Below are experts of layer 2 (counted from 0) of a mixture-of-experts language model. Rows are named router (the router's row for the expert), down (a neuron's output weights, with its number) and show model dimensions 0-191. Each number is 128 + 32 x the weight over its row's rms, rounded and kept within 0 to 255. Numbers have three digits each.
Before each expert's rows: a language model's description of what the expert responds to. This comes from a sample of Wikipedia text that the model never trained on.

# expert 14
What it handles: Year digit pieces. Two-digit number pieces forming years and ages, especially the 19 and 20 century prefixes and their endings in dates and tables.
router:108097099096124136083104118168178172152138089047126158125072114096176180167119181127138104120075122165105142117126142124047151120126153150147074118135084156170169099085142070103105112161128109100118146169071083143100120130089121154085195086112174147097126230130126193170129131156148059119111138146139175138145105142127168120180138109069128121125155134153098105103133116200131115152091098143153089150138110129117146113095110144147052196178109082118118047079131117129115107127109087127157160127129119079119127147125146169121096118091103122140127181149091130107103160128144043122
down4:114141107127134067127102156090069097087148078119098140107143144104131119086139113092104136101113158137087139126172147124193107175125153120146132083110122104104067123167123075103125147127237075124119088166116097093185119176119113085115172120142176119090172141106159106083103131109109125152151114101110179114111148066117158128135177166082067173136120100077122121163082114105130082164171170110194106120064164100190124166154119126131152057123111084092143153157121115117140078160119092129148133072106135135165064152088179165151168104174107168140067172092127106178098105132124124121
down5:043112124124148086158138139091183096168125087093098079133160154121138185099155107103128074130128127174149109130092124111094127165126084151117150117083215178124098102106214123129139056060119142166152143097155049116069164070152065134117132139168114140181124122179115102117168112189148154136116092117112131141169086087131056133119125127058138171099143140066095155130152117170167086125147128129166140158130162103150139117102145139119116149138147143110086137112114171079126124147144149102090130160085122086097168105077202082118109115104125168154154161152100090137148135077150098160
down6:169141121153100145148144128198191109181107163098141105150132116120068104102157160127121082084110075140162146137128137151098103089106164145159163174109149106110146120144139143140101132109102139207082114079130040149119115168126119090092097117158129166081126144163167078113091079126094094132123102180134141174137076101135113162092158169143090079128158156087088122133101137192101110079145102098162119164128115090077121082154116100128155089146113129060109152074138148073067128108127145102129142130126131064150124168124125136141096218063086189139137090164116118100130197203125139150
down7:115146093108108113111184189153128168119172173147167088156084138188108154078115102138109134133086165141149114117112116107115158088082145141147132124095135143213100134111108129127137112109139154138113148112132156135087082102125088147152100161163105076133110158118118096106125136148111102098159173152115132177068180171067154130080182140076070140132140101110109098081181090145063178146138100184160134171150175173050189140106146125138179149091145114137110159069152142183037179091157116097137181119124094134159170114133109137168085158161158147138139119106061120191113085113111111142
down8:130135127139092133154140091154174127149093139125112119196123122128125115063068158203102102087112121146179177078136187145109145134081103117100111100165127153103118112120072098059131143092079119095133146140127139156112198157081111155167139172122188167096146142145125082118120180096126086077075068161116107186116125139124140161162142153117146064099125116096127101096127069148096163093131150124200094122158076094134147110129153126159088121121100113068121104107104184148154111206145087145141160157146093108106103146099187137202071144122121086105084183104093086091140123160107111095
down9:090125135051166158146172146112164133185179108130111081110129131137101094123090143146125173167151153112141093129176123083148108132120200222113110131182076086118090188035091093106112085089194164146160172134076078119116120108095144161131129092109103099105098171148134088147209132185112067195117129116143094149139112154172123161121125145118133151084100135091125181172166119119121120159088171166160101128129151178132087132122127140116102162135104157105175092109099112093136145114091096123100187169084096130165096079111131151118157151145097100103101112146123102057142113130128118164
down10:168170111167160091130179176101129105110108149153122179113193145105073080130124135084127122095129131170125089151125138126121153172174137121129103124158151193137140138114124094125182148129138096095126113115158195186173110077143102161083101136158122149148142123064073080104171110138139113093131183077133152230153144119089071167114118168088125116204091149165111103127135139123087031168129120162148148153199079146203147120094082105135170145110148136098169111091127105073098122080102128131086100118101164130099138087121158115085176124095169105134143138098123073107104137152130103125
down11:132078145116178096100180108169110131180178129140118141121066132093101141159176166115174124163150163139104111121164158119054105164120140116152170151072139149139185097131160148132113125109121105088103106089133138115131130130143086142130153092163077134134169156093146060107090131102166098180119104099116101223135140102154139158098127175128130127088128050116126128202134088077126081108114114157143135129127174117193078110157088133125149071076152144203153092108131150144215167164144171156173152106131128125147084134125125144127130122092136147062143052091076132076109134104142132063
down12:134136166100135156153124160139092153131072131167131124099211170100091149141128139061095173065148146122188099145149142074105133169153111182134080134150140177109080117135121129111116112201120160159063171150127120152106101104171208164125135097122157139109124131139133167127178155079095171134108176116069147125175155142119131115174151185138100127154067090083118140111152143098085152142048133110143104038101126178148144141143080094141190145137148116176172113159131112107183100127140107114137147085132102143118123134126066099101099119124134210094128086113095129128112163126083161063
down13:163116120123118089113178110118132138118109120171106144141120101139142091143140110167154134236138148155104169148118151101144143105096070154123113169126112125130166128190120116052134162096062132114221192091113196111129110164132104121126142117123128142117148141101118121131140073102122157143148148195071145117120163157133100161111085122124124116077135160139130143140160088191080130185218127089174165108141114092150197150105190104140153134090138113160120119104124185129077136178141098122140161074103104123164127101151120101130050113171135117146111211108121071137075088135177075118
down14:093104152136149127142150141158148151125063131045095110077196160146150175129153177134145131067131074150080159134155157135100104133117139119120103122191142125194131065101131117158112137088114146124105146128196169122117152137160157111168102134085119172082139131132098110115116093187155167114135166140140147077096149117053092100155143154152153117135038158126158154171150143136133167128154166100151119151117119088165120111077107111179069135180101128188140147200135130130129115071127157098166129108111100146136168152068120157124146087097090150113177040077147163092072154082152106106
down15:148090096040119123153138111110115103160083114142147069184149116126156141143121102145121132057114142138158145168095104129154137123121114106071118102089102149116210197157138145131151076118153138139121176138126165128145104192130157176085126119124078166089123153100085123126104088126185163149137169119197079135145073155116174106137098059104140096088192114078132143154113084150117128110089183126150123118116107132136052156118123171119096132092168085152165113165056058123104133110100106114168120143162094119149132100165100080156158053126070172154123153107110140140117173194164124145
down16:104109149128068151120128168201101101116172197140129162201122110119105197117116075159129107112102124133109156126151105134081137112126134151049126191109110070151178129127123106129168126114136125107158124128140115100146168126087150153167161078124204118150057102137080067105153131124155107129135161155137078082110148169131075104169124131079114105169181158172109117169094065128111125176174112125215135143172098089120119086109131127180080130107102111089092167150086120165100148094108118159091094092196094152135134110099086118097095161081163098131136135106106099092116162129180154163
down17:128103171124116150105103166083075129121185154139117103117109152085093122110161174135180131160140149122154127113131172150094075120189145122101185146104102102127143080155151096150072141156167103112058189137127214138118123102146141185105151102165058090109114149174168122158148166064118116105105172171113056139193180109149099154128149131135090087137103134118140114149111190102114228156118123123134099129160086165153168101187098145133140134065169086140166107089068168096150124128163148136094084095122168084126070106122108134104153191148139127159100146103092092105124133130152139111
down18:142121112098110158104129150139085139112149128223078168176148095161144120119105155118138152159085154208186079116134058103125129110223178171113108170147141118119161120186101121154114105125164105150115162114127154142164075157133105135083113170164132102119107090083062119084092043164154132136082083170195120152102107152100143100122141155139142175172123138141167128133132155136116131141167152097106111079111133134079051118186173178065204124139149059152158095132132117165105156130124159131109118176118128098152169089161097079094170109124121117117149114103159099125113139124122110159
down19:104090151075108185154113078086190082110090147122141107152139144146180147139109170099112110107186119184134148122164135174106144042161105096134085180126093121097131110077146127173077183101116130153136124146201129109128157122199123134081132169141070153139086112115136092138127160069185111150130087190137125083093105157156149112065116046142191148112113069180098149135114146124136122154117142078095135167090154058097161100156098179187105127118136150116073073118152109159103161125123108135106161154172129161112110151147116145122151115100122084127179153154161137111175103123087146147
down20:048187145150116110144141172053137128056080119128089144193161122154148115155120113122146093174137100155118143184193094132124105124192145137155102110184114108171125118116151109113145118134078090151148162158123158124114121030132079134080144102136172113151117094105140127143160102151162182166144080136146122157187065102109090204130132092134151174133140136122100136108168110084120134165121085157099165157147146074150124147170140130111122117122071107068119072108140136138117142127159181075110086116095087124108100075147087119155116097130135102188155119196156085135161167169144187160
down21:122126141146120135118121127132166127125072094150193161114143148174006134172149104116095113056115126163107154130140128141163102135097132159172123093114172129122205057163131085086131144121102129117092103157177145119140130178163144111155166086088088115075156120133098143182160072136128139144056085121098136131180095110113126123119133111104123119134115089159102156140143151162068074101081077211156082119111151157148100113153122112138057181090115065146158111106079096156091132111127129093098144117138120130164115182113140114149118150084091103133142116134219161154116127064105069137
down22:183190157122083129137207124109180072095122156177158174122073071142145112115126082110091171141075164139090176158110190102122059142136102140072133126150120156089069161155110115165214119120197078062152098125139148095181126110119081121187120139132140132106119135111172100153113145130121171149103106120063173113124128106132156105126166158124120138144096128061133099119131167089116127067173138143146162110179172148168139077097124103081185093120139187127110148104123115119124083146171102133124179150169125143156124212150131133128116108119126136098085144113140114070123085123085141120
down23:104122129077107107086082141119142120160062123105095107136093151124130115125125148036116130137116159131101078102045137082163158104133148125151111140041098198110071138147075140160127148165128136149080148136121156144157185091124160142104105072164091152115124092117122153158126117101132114080149085131041108140120134111160178172153144177091095141105077104131186159147190189060110103153116087076085101133131105125140129147113111158141135155084192144149163159172081134125169108131133150132146116126064151105156125105070100084155116108132141128126123051078152119147079123103161066104
down24:079111099091129123141075124179137164145075127104180121139146124150122158085156119120140116140143139149119096132203150125089123137124071182161070107080167144133129123141139119118138181148140179112157142163169090135088160104145117117120097088131090155117133131124113146108177151154192164172134110100200142118167103208125167134123113101123141100156147067093095105107174118148102153190130117130170135124134149186081186089105124161084157199116113133127093125160119136193166171085129196086109150058072084157115080057138092126168119141145122126112085068176086103167144129125108127063
down25:151144118211107150131111098166187093119103113126169187146163095155137162108098112156195102150159139114139130147095125091153118125079124177090140101063129113104165126170106116188171177096200110134129108069134086178120148215159146129116169165173171083121126119166135099139089102098118104125108213061119069155148133086195139135150135170152099116109132168172127130091153134087102197110129143150173097117147086134099124127135124120177085110148158142100150102117131107127119142114146113161126049148215143148133062130140087120091126154135163110093128122133162106166124187102174122120
down26:149103147165126115141082145108135105088115118131146186121140125178138133144118083157145148127109093087080132153165101171168094163063119110127130122113169151061080106144171159113126138100166092141142137127140148092114130180081199175151118119103177102138125118145122089143119059161126157107123210112092048177117105115114174153143164091179111125130114126119145151084155183150101130073123131125061118137217172126177171118159125151154175147123107131133079097136090140166159086123100114122128146155153143115149172100202090101051144095085101118184158189080154153141118061102148096147
down27:116113117069096106082070120183074145173167117109124139149078055170123150065069134205107146158171162118141099107098124176143119146106102129173126114142094104147164122148131114131126159089112154165192126148178161116116145115120087179134134145143112138094136120183129174124094116123139145103146101099099124168185093139111118110111086137092155106093111197137109137067143061138080119099128087134088144153126136118079097158142150113116120144208090163163090112112138091130183133130153210149096067144144166127105106159140194105166121100127142099151092108088119159155096148080182105036
down28:077140138132092116145168118154138178135138128061184085156133149132115149118137110136111100125147153123162163126165082160132149129057071151105101124072142090102113102054123091101139104125102075150122140136143119188156144043138135156109105091135128130105138126121163165138255229143140062153120133150145107117129123154089121101100145138101111081120147120089158114111154107170099119122141117170158109087135171128157113174100194116146111102178148082093113077105163114149101144157139090159184180060144113085144180127111180127096131124118113117114153187165116145191079144137125134102
down29:053117164162158121049139072185161153152178110174165121136141171141130107153111118144125105178100106133153130162155165110112115152139136201142135032077133102129124169112117146059159112122189125141194116219142138127123165093108110124116155117131127124155190120119154120170095139187201167112097088161120167140152093134156122112144149105056143133124093163134109106130168131146081102115106116138182082164123081105120147145098104167176107141096110145170131080161104100136095119128183109138150111122115142169072091069070097112119135140112147099118133117147101193132164111168184124190
down30:163130118103098170140163135110115147146107132125157129185159156163140124123117113122109086159147122150143107131143150129133089106091100150144153191130176139146176154056166138112146083135165189197131149112135175100143134181148090098127141173167132167101159103135151102102182143129081211140144136112143141071162071123113166148140192080152150103113145111159104094087156178152138126184146148174085174141090082100102155166130075216116095122109133135172118125123037149129205153122157146191112169106149112152133104099159120167083186162126135113123115166137096151161105081154043139146
down31:129128222127143125114135173091168130125152099092133098064114138115088133085116123104048068136177127169096151168125137102128099124140178084148128121063137102110145158113104177107163153168137169152091125121131078148126108121148158086165107168067127163138143173115125117138137142112146109168124082114069177124116175181124114129148137105102088110191149138126101144090144083123092127089110122120168138090149174078099171105077110067150132137126146152044100084168131086133141083107163191133137146071087104157078161087053123135119101200104149166097126078114119099100169156176094124158
down32:125111107129146138096138134105176160159136158146117158077152073124147126119162173132135126118046136064098122134211158089158135116077123101118082141096102163147188096165110189106150129159149141111160114149112173113133095115130164075167119099165087130134139136186057128139186133077144101119118103162131137094162148076116144100121076167105133104076117138128152163117136117137069161115160129169138145124159127145106177106182059099098088167137068127082126164072147128111135166143121186168213085105100084107101148133099100134080154136166104171139144137062138140066114163137113051092
down33:129148113152178075150151095092085102154178109154157097123125161127085098074102100076118091138103171167081132099158152190137168166140156133130163118167099170114133155063143143126128183137190119148096118140123127147109104149097155154140141049180083139073134072097103138139171182100113146104105170194096199153064106233156163106159071162146138147058141149132103152127173163112087112097122093102150145135156082124120128096092155159150181127088168150141116139153104072108102157103132147170163170171149189115115104121130122109141143136177126133099108109111165092130107158148110133176
down34:170104122200160179140104156116122116179121142098129122106151151085131113092135098086111135092121171148167132134028128123125137120128056162129183093176134139166119195135080145088095198118139110179123139137152161109093135109107135086099169155137127128071084144102132118131032127152135152097132177073171109135162130138082096097113081128129136147108073128120130113160130147080129099114131160046107107178129089084152050131146136164177109142088214133181112101146128079109120172096136125135174135106150132157170109087077140116140124143148163158165131215146113163146138153155153103136
down35:130148099139137148137066148136129163194104148147104116127090176106131126177169138178105158146118101097157098062126179148116120123086155123140075118145136144152212127104183187052174091197117119144115112141174121144127130123154148140144104149148094068154146090120078099103158196160151116096167123130149079179107166150173134137146128118115158167092138161144092139114152067106123150102114125096112180126142119088113132154094170124077094135117157103119056110186123170151100071111126190166151114128114163043078167135161092179183109112066109139088133100148148141153173098105163134170
down36:103128081181101160149130121158116097190168100160123138150091135076136108113056108074127132080117160099176096155152162093072140154123101100138105055210126125173109148137158137093149067196109126140119139120181153163134152077093157143156084124195124141094159140132118093119151102126153099176154118143116122076159114146138150098172063162090169112120121139070095092190103147149164147090120098132102127153105156107068080131112197105134117145110159140094097065131176127050096129104177203091116094151142171116146125132126108127164096167122159126093089111171137147124160153173159105148
down37:118206087094090174163133124097163118071163123082142121152168155173168125127181096166118118113115153139083128138103125109114120143168127123093139140152135124128146125146098105167136142143137074078159113137070068057148072126073133134100144066074138167072142169156093145181128076083116144183169142136159128151125083050118164101133143136101105162153099115168110187099081203104160148138117112103152141162060147134114121133114127155096166127130126194185177107100117165194123102095109102102100146126095124117086119140150140148142149148167166161189078189091104156114130161081126130078
down38:136103168146079131177076121203212057113155114093124125150137091151118108175131083125082099112152143111152160120123117147137120153204137128095109112164156125171077126074070167088103115170152079061181148122158170088103125123084119159149112115145107099172130116143107126131155147149091139109161138130136140131080088069182152126162127157097126049092183116132084148099146132120150093143135176066148093134141133109063129090122163165082076153111130128115092124153129137119087158108111131131128134117163154115076098169045154100167069193121171112139181114196172125120129095101116111112
down39:139103205171139092151092183089059092106168100136126170083146153110087111079119151138161113157175145137167128133141122107110187125117113143120111169096129082186152124133130147163105189104180138116159151138077115125114093229168087099153105143135152167073178103130103125163127122063101183083139160125103134130138173177144157133114062154193142127137097135111162161142172116110153158109098111106056174105099145148185129130175145138137142113094207144117136166115095167129099115151145117087072125095095109106116148150144097082131072130154095143154164160068134079110136159174160115081
down40:118126182127159107144170172101118096125165167167120123114127182135094139131158098095064104146185136097109102166083121149127154090128160079078118123157150153123102140115108129125172134137103116122141090168123100140172138113157139070150116119086094151136222095140142139146135199183115192125142128150084127147124112136141161124157074157121130106165024125147118130192175143072208150100112131113120146124139140166124134159214138186142115058097111164137086102140092037101146127072179130131082120064146150162148139092145121086194139117099131149117129129152138094149099123147148064111
down41:131099152135142189097112119156177142159112174119117096144186163120105098106166159144094170097169079059134069152136178149114188116133119116159132163138127134124092074142096055127116159109098124059147180149074174145107129122167124092115114076141137130187112120192069122100190170176120098119101113175125090132095106151063095106132133093128144103131152168198124135101067155103122142156123123102204135111121062119125136050093118148177133100165118123126104083125164056135128152136225143164087106121134148110125179158132132103135137141148140140115144132080105120147145085177155163137
down42:207087068178130116122115095109085112169126110120101127075179152123161146097147123123134203137098131153106123094106235087123071176125078143164109122143199130143113129085066108203100148140121092158142150115125118178111123144112151126148143086104184115151070080129136124134122092100179159094146201136106157160148128130163119109085139105155156155192115123156123134138108166114130083073126137132101149085100132153144108075122077151100131131146059130167180160115152155138183196125152103091112089104134141105137118189152141117120182069179126085077116137169143087100141147124128163123
down43:106105158144117118181184111151128200082089111113115083186126098128151166163109174162127089156141100155230110065092107109149193135146140107120120124065102143124128094121169148093146146084113109104091083165086088194103139167078110132180088075102131092099073166122147139125180173119140122179169097187148141084135133152121102081130131131090116185149127175105109162198178082149155139137115136128165122148107174122122093156091117198136165104147139085123121146173127153144092153189099157124126134088151114101132157121118162120122135120119133118035076085100154124105109111138145078119
down44:137077119080066088154154155118124105103106101179156122067168151154051103076125159134054157110109151135116141137073153105114128107123138149118095132176097177166112117148131102181178156153114146121142128134137172070076141117172122122128163149132064129150201128123109148121092094131141092170167079154182108097085154146097150092152173119079062170063111131052079104059133166136137071126125113149093163149129137183112112141176102128137130162105103146136122164106161170138158150107153170093102106078135140144109144138151116117117114095161133183122202104133100164118212175146113100141
down45:222146155192091112165108108153038130096144143155147147119147092087102146102058138116103114176085208034156098129078144125161142175144073143095164080144126122129133138159133127139171146149122113162136129055166100111182078101162135070170153138124116090156112119137121082090144149098065111110216126110064142155108118078145127156079145132142115139107098090151135112171111096083145183132150109082065142121169164194159121142136161106126106115065133141127146198172126115109128138128162119108129112188084122134134139096131112142138132130112166131166139105095128138103171094137134160134
down46:089092126109072122114112147135131085168135118159136132147140135149128112129103116132144145138117120119079168168125092178139118157153177115137131067097161120068174168111114116128096184112166042135083108136136125115210121114096207144127128178135237159127133111098136069126129124074116191137155111138121171149118119218158153063117131127122137142173164161131118189094175148079104102138141121071172174135143124092131139129086130101097120155105169088110150113210170075099122121169151140153147142105150158121134156175133148124144173123121115211107090076097104109083091140099168160112
down47:128144135152140136078125102083138121098102175136125127125129152121123130159098120100088106158144140154138181144189198089096093096181135069061186091154140119103109189090176140081179130119132137162163112123149128058142142110139169139060155133118130122121148094173103158096183081125092159130169158098096153085100183154110130081162146147103082170119109135058124163067141141140103176070085134102153051160062074171123119142149120132107089115147154104114115156152173106094170173186119160104079102104126160113092107145129069120105159081177149163105158093150106155135137164137078138117
down48:139142101145137168062148099145160159178104094126089132138102099070169134123116152196126079111102188098139121124128177131114140087170139127082120127170119110082158089138085135141104113048151119141145148120147198160088134084155147156176118100113100123140093164140151232130118168139107162129102163187162187168175092123163046104121127097118077155106107169148144128087138150154093179100125115080132082108154143089151090122099091156142171172164136108161096125111161195132187081119148143138150104104123117104144160106134179091192078078147102147163132151112093108120120105147199114108
down49:149162129146135133116141121148157086130217092123108182106146172144162161099131131113155125160107088133100127106163133100161094197086143085143139143136086145090055142135086076118158131155130050201204103081139123133142123149145111121108131130124106145072076199109102116093175130148090137107124097194125093053137128052103129199052194123080135163118100177132141089133109086132086144126194108109089162093172152116147158147120126115110111147147165163145127127117172085065184107128125077133110149072162110135136135108126097137149144115134149131113105127168101092134191118169154137129
down50:120144106115092149141099058110116130160106136133129122124099148128133127160178170167149104177096136103104126100072154178178125125156109133155192164105151045127102045099116169065106180123102097158143183135143125124180105131101113092120132103158124148070140160170123176098113124127115102137123093138126112119180173098134109080082197131175152099134057116110092094090087051090105144117187201137094116123149109111182107135130182179110049134139133107137143108076121163143149051089156105062105121106115132148096098165107170151103112124129084138076084137116096149099152126141091134113
down51:152102152138142127169115098140112117082125081157111126150156086182074116075108136110163075166155103134053154108088168140121128154111101146164195115164134107105131126160131090131116169161146092138186133160120129109104154168162141135105112083178122098148112100133117139116089135160155111120198128132088111159108074118100074140143095141090091117142078174218123194090149094173109105130137170100109083152191143173134083082095192162150109118145152181109125163140141134117093089115066119162174140076155165115137115181148141095102133124148135156042050086080115163111174149146112154097
down52:156134095087104160127115149104073105076097130145121153144168164132126096083107176096160189185128117240131133148112076187201119131153113087089140120150126093147116093111183169178127157132168124103178099148121141151124090098094117114060157084106117144091114079130146159048132088159146143103145154159130133123166084116118117170158079174150115110158146137108185066166088127189125161123107146118125161109123181116130169170132158196093187128135138092129105112130159132133121147174144104072118125115080132118168090119155045126154134108089150169147158136110150162168114073106163098104
down53:137148130145147167127133087172176073139133114155161087132166123098152115122211116130199132091130139093079101105173167143110101120072165192165167057121155068083165098071128161136170061129217127161189104107203166086150168184096151128164145160106153121163149081107100131159134098118129111124136123135121107120121121114130121171153110091114157128120096138124090149167096111149146071062145139119109092102076101109130117168137104121154096155161150157157070132116112112072102122084158152168151080111118138184134188062141145122092157108132133097135167142149098164124129133197111082114
down54:054150160149091118052125186095217134164176110157119152145145144163170115119112159078114116093138134123181191102092140116055153130091137185108136196120123109149098104105186064093137124123093159176156137164128136086147123123155118146133075139167126165149101152096144144137098133102145122105141176112190086155163063210087107130154098090098156123113131141133164137147099108133172182163128144131124061149082139129106155120108083112076114126105124140145177105118148154110068136147094141149071103139125106126109183125158128107058087092117159150176167126130114089095125178106168135069
down55:048189084158122117062146161101027140144153113134129136123118128129094138138133174115148138060122152106138142160137180123147071110087139146101106114087126108155139134181173174183075139162149126172134118142179159137176097125150140141124084146081163098138100109171085149122086102136102112119162163136105217165133087142127079144166101128108105208195139107137149168140106165096188186165148109109090112084124189152120130159116062120136105117127137133135155148167123073128160129082121084066091116145146191100140113101137102137090152101145133112092125125110162193188131175141139150122
down56:140164108138188145120108098111182140139161168159186128105176202112157133117159086135065160094134142125166127100127097125147179102078159118167105114153176148095117171126105163141177116128131166126121090149063178118098180114154123154083111112161066045123177105149094134128137151149147160130093116075111128160170146123095125113176147137097129083111075070112131205133122196091109175100098123118162094150147107135105120157086107103135121119128142202099057137084101182118145099085116165127109166131108128109182156101131134158193075126076069142115118067142139126146157139133067090116
down57:114155108140084166054124148119144075101109144122118151088109064103144099108196119126179112081095058143105097185101144170131116138155137106127136124154150099157154131152142120159155098109087108131131182081140177161124161200106145142082152083158108116151145153112133096199153066189040127145156042137131116134108161112129119115108140175121165175131117125124092149108114203130108123083158195128145184157119102168157096137109133153079099161119064108111132133041143112087112121150089140078138045148132120131107092133098132158145140102156135150187162132110125107088093126122185147110
down58:115100156153140140164152141160160086167185150117223096132131178139122164111138153143126105150121122146168127123156136150170144146089183087095106106168153117155136175106110166128131132182130162135163101146160069113060158143145117157133120070105171118123111045114098123148135132133142129115163116194157117154116136121106150083063096121156198108099192153084138128146160101137145205165103083104186130105159089122108143063046195181128089136125109120104154137123124119156146106138102120112125086179111120087186180113123140085108130126082147118119108076131101083114123124201108038137
down59:130150134144143105107170108100106160152141088134118099137136148124148115147154167098174190157165108134096145119101113133111089152172176158171083049126124112079151131126165161137127132197118105132089123142089120148112121143097094107120090149055098157123128126141179156148122163132121195147081160094110171145116089091120091145125113106173150077136158165071078123181180167167137150093089127078125120117204110160141119114170137122133100096138120116088061140155078167133152112126059063116126103155067110115081161157057136068091134077049152151126106111174162125121140074150201124091
down60:119123136123156168086116147119123145112136125133113139068097113148181112121182076139117144126134101147183134135130113147142119121156116088158156102126104130228138107149154144175092132104112092064131160125118072115078123134102137164128108158103191144148118068130060056103060151126151133116116137117169091136127141114083096169124175128164059187140093041167128119128152174122118122151114086141113130148070157133164098135098172124087132205113165137160145127131101150098166087156167106126082138184150189084148119105211138149154110139086134072091123093085112143109185131211098110115
down61:133089125159117086101147156135133121093149121136140159120122154094120158117139095168147087114162180136101125093131150102151138168145128134089153149141143243129140174075095128139106121120124113154109100104146101114128099017069168149121102093087113172113149106101070140123093146168132026114125153117136129153156117161103155200156120152118105155035093173119157137160136142151175089110106136074128162167142125150150098120140077097155082072136150092076107123069083113163123208118155093126186162144137143131146140128189115128155046105071098102091124120172149112103126150123105107158
down62:094171180184120119114155200101131120107134179148133101162115128089153092094151149143107128119093087110104126134163096163135070092155095167129117155093147126092112135146102147177144157108138132198105173138177125103136114104105151164130166097089115142131212169105121108145095154149165118127188105143097124109102092147135106166106113132163126198126180128070130098211102124162127142083133158083071171109084130121141114163130176133149145114056139106147169146109160162127128139126148143152200082143133115130156078103118129091130130121102000175180133138096118188132139103152116115094
down63:144141151205159117136094115159196077144131112106147162125183110082095129145159115147062112128111149105199111109136071119107114104111132166113121147129178076196153095108129129179136176118136117139114160180097108110132057172073128101074128159124159087132113138138129128163137111145124087102126202114156149176191156187136118081122058117129117138094117115128124117159149079167175050074177154181133115109158158109150069118159149126162166151088115137088124166166127146172093128145145186141149146106132157118074153107150119100158147172126226139088152157083136096148130131150122077148
down64:085145152111108074162147134120196177123112114133158116078181061150093152160108127136157154169117170133176102163146127104106162148131164185171114136107159082151155173106110185187170161114168150144051150112122106090084202102076160118093150160120140130166132101139118166126092169099173190088152136126152113147117148140100120062134140102136165090103086160095137130125133084140118135138208104121159100126164069125120121113114215103167084120128140144066149107144140207087144145165116153154153155110151149117078132148079142143074142119154128111191163160116102135166153118087082177122
down65:110111081127106063154103148162185088086114132138131140115119117075126174104141106144151116178119216161121120091160103158148115145127170134154131112145169202155148145049097151086136129162178137049138113121104143114162122135097193135103114163192116113185088105061069147090167153115123138156105109101160125098066132107092162132159139132113129089174135181104155113148138171088217083122077099144191133132072105178164090097204159138137120149166148099094114107139145055153118120114136182120103123164117104141160119140159120125139143109097122132089082078113167139156130145087147149135
down66:133143076127062173138120113137100137166121204109113132191140088089167107144109118151133130112090167099170138170114143098129189115085127067121115137137128104160180109154124051096099106163052121133123120124149094210086114155076113131150133159119181132059119157143149096086094124162153115119185185097137132096157121101143139170135145093140116110165187147173121105147105117141163135100154125112154146098154161110117124131110218173090185148080140128087179127118100076158150122124166124115170151099120118129134058108056148173215168181128167105110092122147145126128140154113131149066
down67:125140116120165142150135169126090101217130093099137162171165104155124151141174094133135121138133121150103065223082082081139142151168099122131152077068120135143161135188101110171119159133144133100212153131142099127185080124122172088147123037141139098112131143116144143107188104144124125152100114120165132118078122121101146190130155148100133168106152102163113107184118172064122120141178099174132177104124170123101077139175095142119144088121105140181160157155201124141074156169190164162134131147156172114139194184164102120109109150113110170095079137102144153104147124131176154109
down68:167094086097128124150130182173111124155113099114218127190134090120121182137056067101119073169074146109139077099144159080164083166115107170158080167193136149119140142126125091139137140106138153133156103135151107125099090131137135117122151085076162087109105137157197131181122147112166156136117113131150137101184130148085141137153110123089113081200117112134106148097070105110118074089140163154144110148138134166111119099161117176145121184119133115111152121109209146157107192113143114174141119104150130105188072060032106118154129158165102051142119106160090124142100132149145146156
down69:109124157092178104188141143142174142071109149128138128116091124135072132105105114174132075138139074151130127141088126173140076138121183155109113170113095129123157103127138124122130076145133129152119138139107019082133106181156040081166134160139139117119145057095124167115133135124126118182144111133119095171123086128157143136167094095154108163093182140101135121105139049121131107139145135153130176165154136082099184188188144154148094107099221080136142092112120141151179086104158127145136175131057098139116101144046122119147191177066121082093161115109118153122170132158125096116
down70:128140132114101098112152072112174089154100120172132165165105143113157146133118116183157151117173108102158132144145093169116167107133195142161117176162176110154123116094116143088098201142154080131142140094149180088129167070128101142168096151179180148126085097076098120115124141099075076109129093123152138104136125171147147096114087122087147073107072122103093177140125089127160052127126089201093094137094103196128201155125119157119104145133111108070104096120161136117176176154071135132102108084150130126101094112018097107122112126127103182147147133185147080113067116163140125111
down71:084201194114134145154150084132121113136097114120146092165049130123136141141109166207144194112132121139064135099135107122117170156109132114123120138134131122167113153093081094052068159145103121157090182147184122092085148097164161095101141118186094128083138085094173140099119120115166022159164149118132144153157118165173111104121093135064105139064082148119085119192156080119121129180192164189154133119136129109156097161116163164101121096126116105096085130120101102134102073128095115112167111152140179145175091136141155116134102141082088116092113130116087148134184157079145121133
down72:106099171110167146087075085133188147124178138077111165128104147126106104114105133147165140152137124149190088163152147134121193075171118118191095135115130111135117133121122156156088138143051133119174117116175139163059195120112081094136145116146108110129138173159138189144178124157191157091161079188122143120116156121182102054131082117153133064095161143145177164162111152129093115112108120155163093154098128175084128109132199143134138098132105115166151107145110198135076151130104128093130131157044144126125154130090054138095086143071114129166134130177143078139116112086112168167
down73:137075096119152110119060181129098196134073135169144139133196148154167141146095124161165125135125087050102097081160133131141148114086139157147100139159107112088171110072166114128159126167101114198129159119122179106071136147155108078173145136165063132106098139141126129165130173102091078083130112102109086102173144074161112140149136106088176086154085108179103192099141082121100112169118132117164127145185164051105145138159153102137147157159082135089113153096144133115154126133141114099098118126117084116172134120176130113137088226161041083118170134164166117161121132124130098125
down74:124154096151063090103169085151121165149101130153096131141163163126109094099121117128124093119113132135125152161093089129143149119154137151150104154118094138129131140137121101118170126111111088122095174102089190149124115112182102127154100047203065133125120092062116138140130148149166129093125101151076097167094108074063096111176146120092125083192178124150163209118125137134144128211138143207103110183078145085124136139124114111186144088093096077089197143113065125137073106136086116146153094099096151164086077134120116122144066135174099166172160176111153125119160147122098097167
down75:129090133138149130171118119187178168137157137077108135110130194162190086143130097179138123142160117167163154092169073050132099151109136134092132133153173131138130143113116150127150127134154124154106115090169151174124151105178135213149158191141126097124116135119100155110090089162167091112158145115112156062096142136119083154041142160134136098111137096174121101115105126084100146100156104171107146162147121154118106185115203124107122072155182135081157116113122151108125143056103083157091230167140116128198101109070112103107105090139106160166115103158148124176133072087106118093
down76:083141097125092136145156102183130081156167119108038096133149158100173121142161093147109131108145120136164116094104109142187105140120139138152148171147114122130077145148144128089119175099131104120155138089123165126115124135149101105075173219079091115053117188105224142153128179143121150100117092183120170148119141156102127232067176110135155131087154110083155156070115134132156159106135130112098156124092113102116104147123177111124137116098053120104088099100177123166084147132134094143155099111111119131160053132075171129126110127195116094102169211127121109150113137116177133107